Below are experts of layer 4 (counted from 0) of a mixture-of-experts language model. Rows are named router (the router's row for the expert), gate (a neuron's input weights, with its number), up (a neuron's input weights, with its number), down (a neuron's output weights, with its number) and show model dimensions 0-223. Each number is 128 + 24 x the weight over its row's rms, rounded and kept within 0 to 255.
After each expert's rows: a language model's description of what the expert responds to. This comes from a sample of Wikipedia text that the model never trained on.

# expert 25
router [130 140 150 121 118 116  99 146  94 123 168 122 116 122 120 131 131 126 129 136 132  99 101 144 100  85 117 130 119  94 119 168  84 120 190 114 162 102 113 180 125 155 109 137 114 102 149 119 184 140 150 104 106 140 125 127 116 101 140 135 106 155 134 146 136 145 137 164 140 143 123 142 105 112 125 131 144  99 119 111 126 134 180  92  53 134 123 142 127  94 131 112 134 107  76 119 104 128 120 104 138 106 141 126 111 137 100 128 143 139 144 165 162 129 156 138 118 123 132 151  86 119 127 132  89 117 143  50 101 136 114 112 173 126 131 133 143 133  87 113 167 124 127 108 149 140 133 121 104 130 131  94 104  92 128 146 138  86  68 147 117 115 108 137 156 115 151 136 129 140 115 139  81 141  97 234 155 134  97 131 115 103 178 119 159 109 136 106 104 138 147 127  94 129  78 140 160 126 113 162 114 136  98 135 181 127 134 106 141 147 124 107 163 109 119 135 141 130 118 147 162 116 125 137]
gate6 [121 119 142 129 104  96 121 145  90 110 125 126 129 143 145 143 120 159 120 153 126 117 153 110 135 161 174  80 139 129 143 124 133 125  83 122 161 125 129  62 134 105  97 139  82 134  87 153 124  76 130 110 175 177 122 104 167 148 126 151 147 136 104 137 123 100  90 136 131 159 123 125 159 125 162 147 161  74 149 127 128 173 114 111 137 100 131 145 154 133 116 115 110  96 124  94  95 131 166 114 128 156 145 142 136 100 137 129 125  98 152 111 108 144  81 116 131 116 142 115 156 102 107 104 153 113 139 106 123 181 151 140 174 115 168 183 146 107 146  80 160 129 133 171 103 121 121 132  90 152 141 132 137 176 113 108 132 160 151  89 107 127 127  97 159 155  99  98 154 142 127 143 156 126 109 155 142 126 137 119 124 134 106  67 144 122 140 117 118 124 115 123 111 126 137 103 105  98 128  63  92 142 149 104 135 100 103 166  88 138 133 151 118 134 128 138 157 175 119 133 107 157 119 142]
up6 [ 96 138 115 139  87 100 146 149 104 118 127 133 133 154 139 133 128 130 124 162 124 124 152 104 111 138 207  98 128 164 115 120 161 141  85 134 149 126 149 107  98 118 118 127  59 107 107 129 115 108 114 135 166 162 115 130 154 112 150 134 132 129 116 141 112 130  74  92 118 154 120 115 150 110 147 137 198  99 144 135 134 133 124 120 144 132 131 142 122 148 144 139  96  94 114 102  71 163 165 145 115 140 147 134 121 115 148 101 162 109 128 132 160 148  70 123 136 118 133 116 124 132 111 126 169 108 150 118 112 108 115 107 176 103 133 124 108  84 158  87 150 135 127 183  63 123 105 116  74 150 153 133 134 121 144 121 153 160 172 100 126 100 143 117 109 167 123 121 144 111 117 120 152 120 161 113 139 126 143 148 110 146 116  91 131 143 102 145 130 180  91 163 133 114 160 112 122 113 132  91 122 169 137 118 126  87 102 147 123 150 103 157 130 163 139 167 139 174 124 170  92 125 135 123]
down6 [124 145 119 145 128 132 120 126 138  79 135 106 133 132 157  90 132 124 136 114 129 158 108 116 117 142  75 192 144 144 145 127 161  56 121 143 107 116 111 150 145 159 109 116 163 152 148 124 112 184  87 160 129 124 135 150 136  93 129 169 137 139 133 155  85 134 106 115 106 118 124 137 122 140 115 131 105 145 124 167 161 119 118 114  72 103 149  97 124 111 134 123 137 186 154 142  91 134 112 140 142 131 132 119 128 123 105 149 118 137 148 101 142 118 170  95  81 135 145 127 153 110 130 156 115 117 173 169  91  67 113  96  91 130 114 122 150 155 118 218  77 126 123 139 104 113 128 161 166 118 104 119 142 134 127 164 133  60 108 118 107  97 168 118 101 103 142 150 124 147  88 127 131 121 126 134 124 114 115 117 153  92 118 170  99 131  79 135 140 130  98 125 138 151 161 144 125 122  98 129 124 140 147 136 119 134 139 169 132 101 126 168 157 110 120 132 137 149 121 147 123 107 121 106]
Description: Standalone one- or two-digit numbers in tables, dates, scores and rankings, e.g. 10 in a table cell, 17 November, 2–2.

# expert 1
router [111 143 171 123 132 148 112 133 102 115 154 103 107 157 146 137 113 110 107 123 113  67 107 132  96  98 134 133 110 151 139 136 104 126 132 134 126  94 102 159  71 154 129 157  79 133 134 102 150 115 126 111 134 153 141 113 114  73 111 120 113 108 146 138 153 117 129 162 168 149  90  93  96  97 120 142 113 121 134 122 182 142 188 126 115 148 134 165 119  90  83 160 142 114 117 118  84 138 118 111 129 100 109 138 115 167  92 116 157 146 132 169 149 129 147 149  83 105 101 138 117 115 134 126 105 137 144  67 111 132 114 151 171 118 122 114 179  97  76  78 137 125 145 101 158 112 109 102 102 139 139  87 115 101 121 134 101 124 101 128 106 148 149 132 162 134 137 166 154 147 128 158  83 127 119 179 156 132 124 145 126 125 169 130 150 111 131  79 122 119 136  95 106 162  90 139 140 138 115 135 136 128  98 132 146 155 136 132 198 144 124 118 129 102 154 106 103 116 130 129 154 119 110 114]
gate2 [136 110 105 129 135 120 142 136 137 140 118 113 125 138 165 125 119 147 123 110 137 133 156 137 130 106 118 134 102 126 128 141 114 127 150 149 160 149  76 105 150 107  83 197 102 139 173 138 141 140 150 138 113 103 132  99 104 125 153 105 172 150 143  75 117 126 116 107 143 105 146 164  91 102 138  88 135 132 147 159 120 140 102 136 129 136 119 108 124 137 107 147 113 164 156 215 109 138 120 162 120 116 156 129 182 128 147 149 133 131 139 123 136  87 142 129 173  70 172 144 130 127 109 118 122 138 126  97 129 146 100 126 152 163 158  88 136 184  81 177 156 128 120 169 137 120 147 119 136  92 125 168 129  88 104 152 110 133  95 101 118 137 142 165 141 115 125 129 142 115  92 131 126 137 100 153 130 129 104 107 137 124 158  87 155 128 181 117 113 137 113 129  94 144 103 116 151 161 124  88 149  99  99  91 157 151 133 151 109 118 121 113 148 120 134 102 150  60 130 136 150  90  95 130]
up2 [159 137 170 105 110 100 131  76 124 128 135 113 123  85 114 110 137  64 113 144 107 139 168 112  94 132 141  91 119 163 117 152 113 166 132 167 111 134 124 107 117 125 134 132 108 109 118 163 116 159 153 157 137  87 167  81 118 111 122 135 133 121 100 104 102 131  74 142 172 133 119 130 105 138 127 138  88 148 105 156 123 125 111 138 110 114 123 138 131 123 146 133  89 140  92 133 163 142 122 105 135 155 167  99 154  89 161  85 106 127 156 154 142 120 114 133 138  92 135 141 100 100  98 127 113  95 121 143 155 147 108 131 145 131 170 145 133 139 147 128 107 147  89 139 123 114 144 103 156 130 112 174 111  96 111 118 109  92 125 111 121 160  88  81 141 109 151 141 145 138 130 157 159 138 182 156 152 128 124 149  99 150 112 144  95 156 121 157 148 182 124 134 128 169 175 176  92 117 114 134 123 137 131 120 156 151 176 175 144 100 179 126 106 103 103 133 138 142 118 137  76 122 116 141]
down2 [115 129 118 153 126 133 136 122 114 147  76 102 109 130 123 138 149 123 128 112 100 108 131  67 141  99 147 140 130 132 150 116 146 117 114 152 129 123 121 122 105 166 125 137  98 124 146 146 144 119 141 115 156 120 140 167 155 140 149  95 139 157 127 147 132 152 170 139 144  92 151 155 124 158  97 157 127 116 111 122 112 194  83 133 128  85 158  83 137  91 102 143 159 168 147 125 116 101  98 125 128 100 118 145 143  68 142 107 118 167 108 143 127 113  81  83 195 153 173 106 138 122  83 143 173  95 141 122 123 132 123 120 139 153  89 139 122 115 141 107 164  97 191 154  96 143 114 112 167  88  83 135 156 135 105 127 142 122 138 120 139 129 114 109  98 142 175 154 140 109 139 107 166 106 113 134 130 139 141  94 151 141 120  97 139 161 111 176 139 142 100 121 108  88 113 118 122  94 180 115 136 103 116  88 127 136 126 110 131 141 102 155 113 136 145 132 125 147 124 124  96  86  94 153]
Description: Word-internal pieces of Latinate words, often v or om after a prefix, such as disad-v-antaged, rand-om-ized, inf-antry, def.

# expert 36
router [133 143 163 127 116 122 138 148  92 113 136  99 126 122 118 142 142 114 117 122 136 124  61 118 112  96 146 142 125 115  99 139  82  97 153 101 171 109 114 136 132 132 109 200  84  97 110 124 178 119 156 114 123 116 144 150 122 101  90 122 135 128 128 158 155 117 122 168 146 123 107 127  89 119 124 170 106 100 115 128 174  85 166  89 106 128 133 110 108 113 103 147 131 122 107 104 100 156  98 132 145 116 156 126 145 166 105 137 159 122 150 150 142 123 175 116 125  95 123 127  96 142 129 129  95 117 157  76  74 125 126 103 146 127 148 119 123 130 129  65 168 119 129 116 145 152 140 146 148 131 131  98 110  73 143 125 125 105 117 149 116 151 123 100 168 130 147 122 146 165 127 119  89 112  94 172 118 139  81 163 136 129 146 152 126 141 146 125  66 136 100  96 113  99  61 108 144 133 100 150 136 123  97 105 159 136 131 138 157 146 142  86 145 113 120 108 140 134 139 146 130 101 119  86]
gate1 [145 205  89 148 125 157 158 106 110 121 130 106 126 161 136 130 100 156  94 129 170 137 108 115 111 149 102 148 116 110 108 114 150 162 174  92 114 122 136 166 143 149  95 116 126 127 140 143 141 132 100 145 163 119 109 150 151 119 159 136 113 135 130 161 125 106 147 113  90 159 137 113 164 159 157 150 115 138 114 114 145 160 101 121 134 121 131 153 135 129 102 102 115 125 102 110 130 147 136  91 100 160 118 110 156  95 135 126 115 128 151  84 119 145 113 179 163 127 106 121 117 112 123 135 133  94 113 133 140 125 140 125 135 128 107 110 100 147 175 129 141 167 136 150 138  65 152 141 146  68 144 167  95 137 143 113 149 108 173 125 132  77  81 128 113 130 139 166 170  85 140 111 119 123 138 165 124  88 111 129  79 119 134  88 140 141 119 137 157 132 105 160  89 127 143 129 133 135 163  93 140  98 141 131 169  86 124 155 111 132 154 158  90 158 189 108 145 123 116 162 147 115 126 159]
up1 [138 164  86 138 142 173 145 140 128  94 144  97 120 146 127 164  86 162 115 109 158 141 145  71 129 146 117 112 129 122 138 129 129 121 186  84 163 130 145 166 118 137 125 100 150 149 144 149 172 135 126 154 160 132 129 142 151 124 135 119 120 115 118 173 109 117 137  77  91 153 132 130 116 133 152 155 127 115 147  86 150 136 105 131 163 113 133 147 114 143 128 112 135  87  95 128 125 145 135  92 102 150  73 131 137  95 153 141 126 162 123 124 145 150 133 156 145 122 134 111 124 131 111 156 137 166 139 164 101 127 149 169 141 110 111  97 112 144 136  73 167 156 141 133 106  95 130 126 124  96 149 162  86 117 136  69 145 137 148 137 149  62 102 128 107 144 155 130 173 112 118  85 122 111 134 144 113 130 129 122 132 153 111  82 176 153 116 115 197 130 106 143 133 122 117 126 160 140 138 114 155  94 134 169 154  86 128 141  96 110 145 185 100 159 153 110 125 120 128 105 132 123 150 130]
down1 [104 126 173  87 111 154 128 116 110 127 135 138  92 158 125 148 175 139 151 143 145 121 146 124 158 134 174 155 142 107 135 111 100  94 105 115 190 152 177 145 128 130 129 150 170 115  70 131 132  77 129 137 159 125 115 136 133 106 144  83 102 181 139  99  71 142 124 152 119 110 104 154 120 146 142 149 119 125 151 121 135 140 110 100 187 117 100 144  92  95 103 107 134 130 144 157 151 113 159 169 145 149 142 123 171 121 146 150  97 139 155 128 153  96 105 142 109 168 111  96 146 182 118 153 142 105 138 133 124 111 111 133 148 135 111 131 112 125 147  88 140 123 147 183 111 116 129 117 126 126 153 116 112 120 147  97  84 133 135 123 119 125 136 148 158 146 180  88 135 138 107 129 151 128 150 108 180 151 150 150 134 111 137  88 105 145 116 106  65 160 116 122 160 145 164 111 103  96 143 168 121 134 101 126 123 150 133 139 116 161 115 115  89 139 145 130 142 132  99 152 158 139 159 142]
Description: Common nouns after the, his or a number naming works and groups, e.g. film(s), album, episodes, season, club, game, player.

# expert 0
router [116 152 162 127 142 124 100 146 116 132 176  73 110 122 127 116 145 127 122 118 135  90 111 116  96 134 112 157 139 118 131 153  87 124 159  92 139 109 105 138 127 152 116 189 109  72 128 128 133 110 125 118 136 139 125 146  91  92 126 108 148 133 138 148 128 139 164 161 141 188  93 117  82 111  97 138 125 114 108 124 162 113 163  69  61 121 121 141 145 104 118 134 131 109 106  96  98 134 108 123 106  92 133 103 121 137 103 136 123 151 180 144 162 110 148 120 118  97  81 132  97 139 150 138  82 156 117  92  90 156 118 156 159 120 127 146 145 137 124  90 131 104 116  84 160  99 143 144 112 129 110 114 106 109 123 149 130 126 110 184 124 155 110 112 182 136 126 120 150 140 141 165 125 110 124 202 131 128 105 136 136  86 148 102 115 113 120 108  91 127  95  79  87 116  97 112 140 145  87 120 124 128  89 130 154 152 118 124 163 136 126 105 124 127 137 129 132 127 116 142 118  79 135 114]
gate6 [132  83 133  80 126 109  95 190 131 120 147 154  97 119 174 111 152 112 106 139 122 142 137 148  92 105 121 110 124 118 165 159  71 145 126 109 114 101 104 147 105 115 113 132 142 147 143 137 138 131 149 106 136 148 141 151 169 116 125  79 112 153 132 127 129 122 157 119 144 125 143 109  86 140 109 128 145 100 134 142 181 121 171 139  95 126 105  89 150 116  91 124 133 115 137 127 134 158 123 124 141 144 135 138 135 122 160 153 159 104 112  79 179 142 116 125 138 147 133 120  73 141 137 158 182 149 126  92 100 154  87 158 118 160 103 134 139 118 123 143 156 140 150 133 119 146 124 118 144 114 106 122 115 134 101 160 199 107 127 123 102 132 142 116 144 100 127 153 149 227 154 100 113 151 110 136 137 152 138 113 125 100 168 132 142 134 125 141 150 108 116 122 131 152 104  78 135 113 137 133 109 157 107 136 143 116  97 129 118 103 153  72 107 117 119 116 164 107 104 140  90  78 136  84]
up6 [131 104 132 110 163  91 169 138  73 151 152  76 142  95 113  67 116 115  96  92 125 147 106 121 117 194 114 135  93 131 152 134 114 127 148 121 137 124 122  67 140 137 117 192 113 175 143 113 125 127  96 144  95 139 154 111 149 123 112 165 138 123 136 116 139 141 131 121 123 105  99 128 142  64 116 134  91 165 140 123 159 124 167  89 110 122 122 135 132 114 150 140 106 124 135 129 123 144  91 170  93 144 120 152 123  93 132 151 151 168 173 135 142 118 128 107 130 160 135 130 140 121 129 108  96  96 117  73 108 133 120 135 174 139 140 138 106 155 163 119 141 160 149 128  87 116 124 126 130  62 132 125 153 146 124 136 126 124 126 134 120 134 136 179 143 111 131 153 116 142 124 118 127 127 146 112 127 115  41 150 174 122 144 110 134 105 133 129 156 157 160  96 103 116 156 131 131 106 131 156 168 117 170 105 105 146 152 113 169 140 110 134 146 106 131 124 131 143  92  98 146 125 110 151]
down6 [142 125 127 130 125 126 122 172  95 151 137 112 150 141 128 138 138 133 132 154 123  74 126 104 114 119 121 130 133 108 136 137 103 110 135 109 135 149 131  92 146 146 136 139  98 134 153 134 101 145 174 126 138 146 102 117 152 107 108 148 131 100 145 130 147 152 142 159 129 106 148  91  91 147  99 183 146 159 116 156 141 100  67  98  93 106  52  88 141  97  65 115 135 128 109 140 150 124 188 142 126 133 126 128 133 110 116 158 152  66 131 100 127 160 133 114 152 145 106 162 122 154 141 169 143 189 122  78 120 118 122 111 130 157 120 178 167 137 146 144  98 102 142 114  97 122 135 162 152 121 122 132  97 122 114 163 160 145 136 139 124 126 120 105 132 162 109 162 153 143 162 144  82 166 147  99 168 111  60 135 119 109 131 117 109 129 115 150 136 151 142 130  87  77 132 135 122 116 181 125 140 160  99  89 109 123 123 129 124 122 145 111  94 123 138 148 139 123 114 141 145 115 100 130]
Description: Pipe separators and semicolons between numbers in sports and election tables, plus month names in dates like October 11.

# expert 34
router [138 141 162 130 148 121 123 125  96 136 185 103 108 151 108 121 144 126 153 112 136 111 102 123  95 120 111 162 108  82 108 152 113 134 188 114 144 116  98 177 143 151 112 163 101 117 110 108 132 150 164 115 120 159 120 134  90 120 103 143 128 131 154 149 145 118 132 147 157 173 121 142 105 127 113 183 126 102 123 110 141  96 145  89  65 155 115 142 129 100  90 134 125  97  63  86  91 116 143 120 152  88 113 107 146 121 103 123 120 147 142 177 161 119 179 116 111 110 111 155 101 145 172 120 121 141 138 109 119 124 110 138 161 120 119 132 146 109  87 102 127 107 121  77 159 132 124 153 119 152 125 124 120 102 120 119 131  92 127 137 130 117 131 125 177 132 124 102 133 139 127 163 125 134  83 252 124 146 120 145 105  89 146 109 134 123 124  97  86 142 109  95  96 122 123  92 127 139 109 169 138 139 103 124 136 140 123 119 141 137 119 122 128 127 125 130 111 136 109 127 139  94 128 126]
gate6 [149 113 110 109 102 125 153 140 109 122 115 117 125 103 140 154 144 144 181 165  75 120  95 128 115 140 115  95  92  97 122 101 190 155 134 148 120 108 114 101 117 131 128 162 121  66 142 156 120 124 100 134 110 107 128 120 148 125  89 148 138 155 130 110 133 113 136 118 145 149  79 130 133 125  89 157 114 141 150  83 103 192 117 152 153 152  89  80 134  97 155 135  91 123 140 127 142 111 112 106  89 126 146 150 125 157 108 136 171  92  71  72 119  83 111 113 132 138 147 121 144 132  76 100 122 142 143 151  97  97 148 122 116 139 127 121 157 132 111 127 125 113 115 106 131 108  94  92 125 151 145 122  84 110 104 123 137 148 143 140  90 126 112 153 139 130  92 101  95 139 135 140 136 110 109 127 167 118 139  68 136 142 139 138 150  76 132 133 140 135 116 100 161 122 130 166 105 120 120 129 136 109 186 145 124 100 102 113  84 164 114 119 136 124 106 104 115 125 135 121 116 184 142 171]
up6 [138 129 142 141 142 156 105 133 112 136 128 153 135  81 125 117 139 175 114  75 144 130 144 172 135 124 146 152 140  95 118 148 123 116 172  83 153 139 112 128 114 104  99 132 134 148 121 129 134 121  79 150 113 153  93 116 106 115 157 109 149  77 116 159 157 172 106 128 173 148 118 129  93 121  86 105 148 104  91 121 102 122 100 149  95 136 123 116 153 131  95  90 109 104 127 151 140 132 136 147 108 142 122 152 112 101  90 167  95 139 161  90 164 150 156 119 149 125 109 144 165  99 185 155 126 104 152 131 149  81 136 101  83 167  87 121 117 179 153 132 113  97 128 143 135 141 134 166 150 126 152 138 119  93 167 107 112 122 174 115 142 139 119 127 136 104  96  99 128 142 107 103 136 104 120 137 133  75  94 153 141 159 116 161 103 107 134 185 147 173 135 120  94 153 139 108 111 132  93 146 144  81 120 127 123 126 121 136 142 152 120 127 156  77 105 130 131 127 128 144 137  93 112 131]
down6 [199 112 112 155 130 126 160 150 142 135 130 107 176 147 107 122 124 101 138 122  98 114 146 136 141 115 120 170 146 115 126 150 137 139  88  96 146 131  93 119 146 132  97  84  93 118 128 137 120 123 116 114 111 155  97 122 145 131  93 160 115 149 179 123 121 120 178 113 132 117  96 115 144 109 177 143 118 155 134 139 111 122  94  94 124 136 116 132  96 135  96 145 129 133  87 150  89 116 126 160 154 141 136 105 175 103 156 132  93 136 119 125 157 119 127 163 101 111 139 125 150 132  91 160 137 164 127 132 130 136 134  91 158 115 150  82  76  68  92 122  98 119 118  97 162 147 101  83  49 113 133 138 122 140 134 153 132 150 168 140 135 107 113 121 133  94 125 166 100 136 152 124 125 142 120 126 121 124 126  72 142 100 126 106  70 140 139 122 182 112 119 156 140 120 134 149 142 125 119 129 115 123 134 121 105  89  89 105 141 126 109 165 170 145 124 139 173 185 130 151 110 127 117 133]
Description: Pipe characters between cells in Wikipedia tables, mostly right after a name, team or place, plus occasional semicolons.

# expert 61
router [112 122 147 121 138  95  98 145 145 137 156  97 125 111 106 156 143 125 152 137 128 112 112 124 128 101 114 159 137  94 120 162 116 112 156 130 123 102 125 124 115 121 112 159 113 123 140 107 142 168 129 118 131 157 128 106  96  99 127 148 115 146 167 175 164 106 148 147 170 124 105 109 117 117 123 160 149  96 128 110 127 118 183 126 106 161 114 130 153 137 103 121 104 103 102 105  97 130 130 133 105  72 157 117 137 155 121 123 146 106 172 129 128 131 136 134 120 108 116 148 101 137 179 140 124  98 138  85 106 136 125 170 153 125 109 113 159 127  63  84 152 117 100  86 143 112 151 136 141 142 128 104 142  99 133 167 119 103  80 174  93 164 140 120 171 143 138 126 164 178 155 158  83 131 108 198 149 170  80 142 103  91 160 147 149 121 109 106 101 118 131 112  89 142  83 133 132 132 104 158 144 146  98 141 160 148 120 129 175 132 131 131 165 159 154 140 145 115 102 146 146 100 117 131]
gate3 [119 143  95 161 151 157 159 113 111 159 103 139 178 116 143 124 133 149 108 127 109 148 128 108 127 127 144 138 122 155 132 136 143 113 142  82 137 138 174 122 155 127 195 144 134 143 120  99 152 152 152 127 196 136  74 122 143 127 155 163  81 130 123 148 144 165 129 102 116 133 144 136 141 154 104 142 140 135 145  96 126 118 143 141 130 177 172 152 115 150 141 140 140 101 122 138 116 105 132 117 144 204 111 128 109 136 156 151 119 136 102 139 136 115  98 161 132 106 157 139 106 126 102 123 159 137 206 121 141 135 112  99 103 146 119 126 118 101 153 101 126 105 141  97 107 141 129 118 131 157  93 128 109 119 178 146 145  98 106 142  94 131 121 141 156 155  97 104 106 131 101 103 120 145  76 118 161 107 138 108 140 127 106 150  88 175 146 106 148 159 135 128 182 154 124 140  91 151 159 128 119 120 116 118 136 102  95 161 172 125 145 100 110 139 115 166  90 137 165 162  88  91 117 123]
up3 [133 104 105 145  81 113 131 141  93 141 138 120 147 148  47  93 123 191 121  98 159 140 113 111 110 128 191  78 119  86 136 140 108 129 135  85 119 157 173 141 154 101 104 124 103 137 121  82 146 156 155 124 139 164  97 126 125 145  92 126 118 113 155 104 128 137 115 113 139 125 115 157 138 147 133 134 110 150 136 112 100 143 153 129 128 148 110 135 133 114 175 109 113 122 132 117 129 132  85 105 115 107  80 113 112 117 133 117  81 153 149 121 173 115  93 140 105 113 103 134 122 137 132 119 148 148 143 153 125 154 128 138 129  80 122  86 127 134 144 117 156 100 110 104 149 116  87 159 158 107 120 145 119 161 151 145 107 105 110 118 116  41 147 123 149 136 108 125 103 125 109 161 140 115 129 130 150 128 119  83 144 119 156 113 139  99 133 144  95  97 152 146 159 145 145 154 119 119 107 110  63 151 117 123 131 142 143 169 114 124 151  87 116 124  99 163 139 153  85 137 150  99  81 123]
down3 [124 137 101 147 165 158 108 127 138 157 114 187 110 138 146 149 103 138 115  87 150 120 137 125 121 169 114 111 117 151 122 140 119 128 122 154 117  79 128 147 153 144 135 130  96 130 130 152 128 147 111 148  92 129  92 149 100 125 137 136 148 162 115 119 107 126 117 119 109 145  88 156 121 112 119 155 120 123 135 101 114 109 133 178 169 125 141 140  91 124 117 134  89 138  88 122 142 171 130 134 162 170  75 141  84 130 171 147 155 110 108 174 107 131 133 117 138 110 151  95 133 114 145 122 111 133 102 168 126  96 119 110 129 164 134  90 124 145 127  92 126 156 105 112 126  97 141  82 147 173 132 134 127 163 152 112 154 201 138  99 162  87 116 125 140 114 112 139 147 153  97 158  97 149 121 109 148 162 115 130 126 143 148 116 146 166 139  83 122 126 121  93 137 138 136 140 143  86 134 118  96 176 135 152  51 125 121 152 114 160 147 152 113  88 154 162 104 149 152 127 169 133 135  78]
Description: Diacritic letters and syllables inside Spanish, Slavic, Romanian or Turkish names, such as ñ, č, ș, and Vorá-č-ová, San Mar-ino.

# expert 51
router [144 126 185 114 118 119 124 140  92 134 151 133 126 115 127 128 110 138 154 113 125 126 108 156  93  86 111 151 104 130 149 141 101 124 164  84 136 124 111 153 133 156  93 206  96  87 100 107 177 162 140 133 108 157 126 124 107 113 118 130 138 135 159 144 154 112 126 156 157 174 118 154  95 100 121 137 122 117 131 154 177  96 145  98  62 158 128 124 125 127 100 159 131 114  54  88 100 125 139 125 143 107 159 115 128 131 101 115 118 120 142 176 133 100 141 147 101 108 104 169  80 124 157 116  96 110 107 122 122 111 141 123 157 131 121 142 131 151  70 119 153 127  86  90 134 110 150 130 105 124  99 114 135  81 158 142 113 137 106 135 129 120 108 136 143 107 160 119 130 123 129 147 110 148  89 169 148 151  86 130  81  95 154 118 151 112 125 110 120 131 121  88 122 117 128 118 124 138 110 158 131 119 126 124 164 143 146 120 211 149 125 141 159 129 129 149  96 148 101 126 134  98 118 122]
gate1 [ 91 104 117 138 165 127  78 164 181 114 136 126 140 175 120 135 177 142 117 127 101 113 129 100 156 180 100 125 148 125 156 132 126 137 131 110 132 146 185 155 129 124 133 128  95 119 125  93 126 101 124 103 114 115 138 150 140 114 126  75 135 155  92 165 106  88 121 143 133 139 136 121 167  81 113 143 202 111 112 115 126 146 120 139 120 116 162 140  91 141 123 163 102 107 122 145  98 102 134 152 108 165 137 109 141 138 136 132  96 148 116 130 130 109 105 121 105 104  83 135 122 119 149 127  98 131 101 103 103  91 126  72  99  89 134 148 155 139 116 141 114 186 117 107  84 125 164 124 126 143 107 151 131  91 122 134 146 109 124 127 105  81 123 139 167 138 136 112 132  93  87 128 125 139 128 168 173 180 146 161 112 101 156 124 137 139  99 141 122 104 147 132 112 129 156  71 109 122 124 103 124  97 131 168 142 119 137 184 131 155 151 148 119 120  92 129 139 171 141 125 106 136  99 134]
up1 [125 141 117 106 137 166 164 141 117 152 168 128 110 133 141 115 159 139 154 202 148 129 116 104  71 120 154 145  92 162 130 118 144 108 136 129 145 125 117 138 131 123 138 117 104 172 139 162 139 102 146 140 127 164 118 112 106 119 150 136 111 117 120 143 114 130 161 133 161  97 101 160 143  99 136 132 157 132 168 151 136 131 123 124 135 152 168 112 114 114 153 153 147 126 138  98 147  88 109 122 144 177  95 137 127 111 145  87 154 109 106 109 135 127  82 111 119 122 157 157 129 147 120 114 155 143 155 124 137  95 167 157 108 132 136 165 116 126 136 138  85  98 111 104  98  94 115  91 132 169 118 144 123 105 107 117 139  71 152 149 156 108  88 104 127 113 142  93 164 184  94 119  90 114 122 106 145 137 118 158 108 120 122  90 136 124 129  67 124 156 110 124  99  93 138  99 144 145 147 168 116 153 126 132  82 133 157 206 101 136 146 157  83 133 111 126 123 137 131 151 132  67 125 122]
down1 [124 161 128 148  66 106 130 168 120 150 126 126 109 128 133 114 147 136 139 114 125 154 140 129  83  89 130 157 125 102 145 148 139 168 148  95 116 156 149 109 107 155 149 145 118 123 127  77 105 155 103 128 127 144  78 117 144 136 105 139 138 135 124  68 137 178 129 135 129 131 112 127  98 150 118 135 100 118 159 115 161 128 107 116 129 139  96 120 132 155 143 106 175 124  92 150 156 151 174  98 109 121 117 128 115 121 125 132 170 160 134 124 122 117 172 162 108  85 142 117 120 152  84 132 165 107 109 123 151 172 111 128 115 161 120  96 143 106 115 133 157 117 139 111 114 100 106 110  94 139 103 137 157 133 111 123 150 152 123  76 135 108  76 121 114 154 104 128 146 117 116  91 121  49 137 121 145  95 162 121 157 111 158 138 117  96 132 142 125 104 127 104 160 145 125 174 122 127 170 170 127 134 172 135 175 146 158 101 107  42 138 137 131 136 115 111 127 100 131 135 125 144 149  91]
Description: Colons after field labels in infobox-style lists, like Label:, Born:, Succeeded by:, and semicolons or arrows separating entries.

# expert 5
router [122 138 155 131 134 136 140 133 110 121 173  99 128 156 141 163 111 104 108 115 103  95  72 138 134  94 150 159 108 142 110 131  79 115 131 146 152  97 132 151 117 142 105 214  74  98 156 102 175 120 136  82 109 137 126 122 118 117  94 129 133 140 130 140 127 112 146 150 150 157  89 118 104  91 118 140 110 117 147 100 165  99 176 122 119 129 120 115 114 112  88 107 160 120 106 112 134 128 123 120 127 102 137 108 130 147 110 128 165 122 152 141 142 116 138 126 139 122 152 125 108 128 174  91  93 124 131  79  82 136 107 102 152 122 130 131 130 106 134  56 162 118 131 109 141 123 117 109 140 161 110 125  94  80 133 142 124 118  88 139 136 121 121 141 150 136 123 121 138 135 151 146  90 126  88 167 146 132 107 158 134 107 196 153 159 133 158 100 113 142 151 110  66 133  64  96 153 123  90 135 151 122 108 130 142 160 124 108 153 167 129  89 119 105 118 106 127 116 133 137 161 117 108 143]
gate0 [137 135 154  87 149 100 126 115 135 126 148 135 156 117 123  87 124 106 118 171 163 125 120  98 107 106 118 113 128 145 128 128 146 137 135 138 115 159 132 129  98 108 135 133 127 156 126  85 110 115 128 150 122 126 150 133 108 112 122 101 144 114 147 136 124 100 115 115 145 138 129  99 150 103  97 118 127  90 140 163 119 158 123 131 124 113 177 120 126 132  62 131 110 143 139 174 142  92 177 115 138 132 151 136  94  86 143  87  86  98 151 175 152 108 163 142 135 127 118 149 108 121 159 109 146 106  96 132 126 135 137 136 122 138 156  91 127 124 131  58 140 157 118 113 137 109 125 126 132 113 148 164 125 129 120 155 144 138 137 169  41 155 126 141 173 132  86 163 136 127 101 131 174 132  77 132 110 106 152 135  84 126 103 147 168 193 118 134 130 157 179 134 107 137 138 144 109 115 131 118 172 135 123 165 124  95 106 181  69 114 121 180 139 159 136  94 117 144 109 117 120 102 128 131]
up0 [102 118 128 128 118 131 159 121  82 157 166  94 143 124 123 139 106 152 155 109  78 134 166  79 142 140 131 130  99 110 120 106 141 146 139 101 114 118 103 109 117 145  95 187  85 134 118 118  93  74 130 150 134  83 181 134 114 127 111 113 108 113 115  93 135 162 154 188 134 170 148 117 144 165 137 154 161 106 123 140 108 139 130 108 105 133 114 128 155 108 138 115 160 105 123  90 174 178 112 135 134 138 122 113 119 176  46 115 134 149  78 114 120  88 108 196 139 129 139 115 103 104  99 126 144 137 145 154 112 117 110 137 117 111 144 162 123 111 107  99 108 137 125 134  74 144 152 141 148 113 133  98 113 163 104 122 117 147 125 117 114 112 144 107 135 138 153 138 146 163 108 129 121  97 147 139 131 123 131 144  91 114 146 104  98 112 137 146 127 148  99 113 111 108 119  99 123 135 119 144 127 100 116 154 124 192 170  74 139 139 104 100 123 100 111 123 129 106 154 162 119 143 138 103]
down0 [136 117 135 144 105 130 118 117  98 101 114 170 109 109 118 107 172 137 155  89 192 103 131  86 108 143 131 141 123 136 151 102  85 101 138 159 116 127 136  97 139 127 122 119  84 130 134 135 125 131 179 128 131 112 165 124 117 153 107 139 144 145 131 121 148 128 133 156 108 141 150 143 143 134 128 144 139 149 122 105 164 106  84 116 103 130 123 126  87 124 114  89 157  76 129 109  87  68 119 113 155  95 134 108 111 142 159 124  91 121  99 147  91 127 170 176 126 115 114 143 136 145 103 120 140  83 101  96 127 130 135 116 135 140 116 123 128  79 147  87 110 127 125 131  83 143 116 135 116 145 148  71 143 156 126 132  85  78 108  59 126 102 103 113 131 122 106 163 117 126 111 133 113 134 109 120 149 110 165 118 110 146 108 112 164 180 146 153 128 116 180 167 131 114  93 114 141 145 143 112 159 119 128 113 125 148 136  93  98 131 125 105 169  68  95 159  97 127 149 139 109 136 114 169]
Description: Short consonant-ending word pieces inside common English words, often before suffixes, such as cl-ass, chain-l-ink, shipy-ard, rock.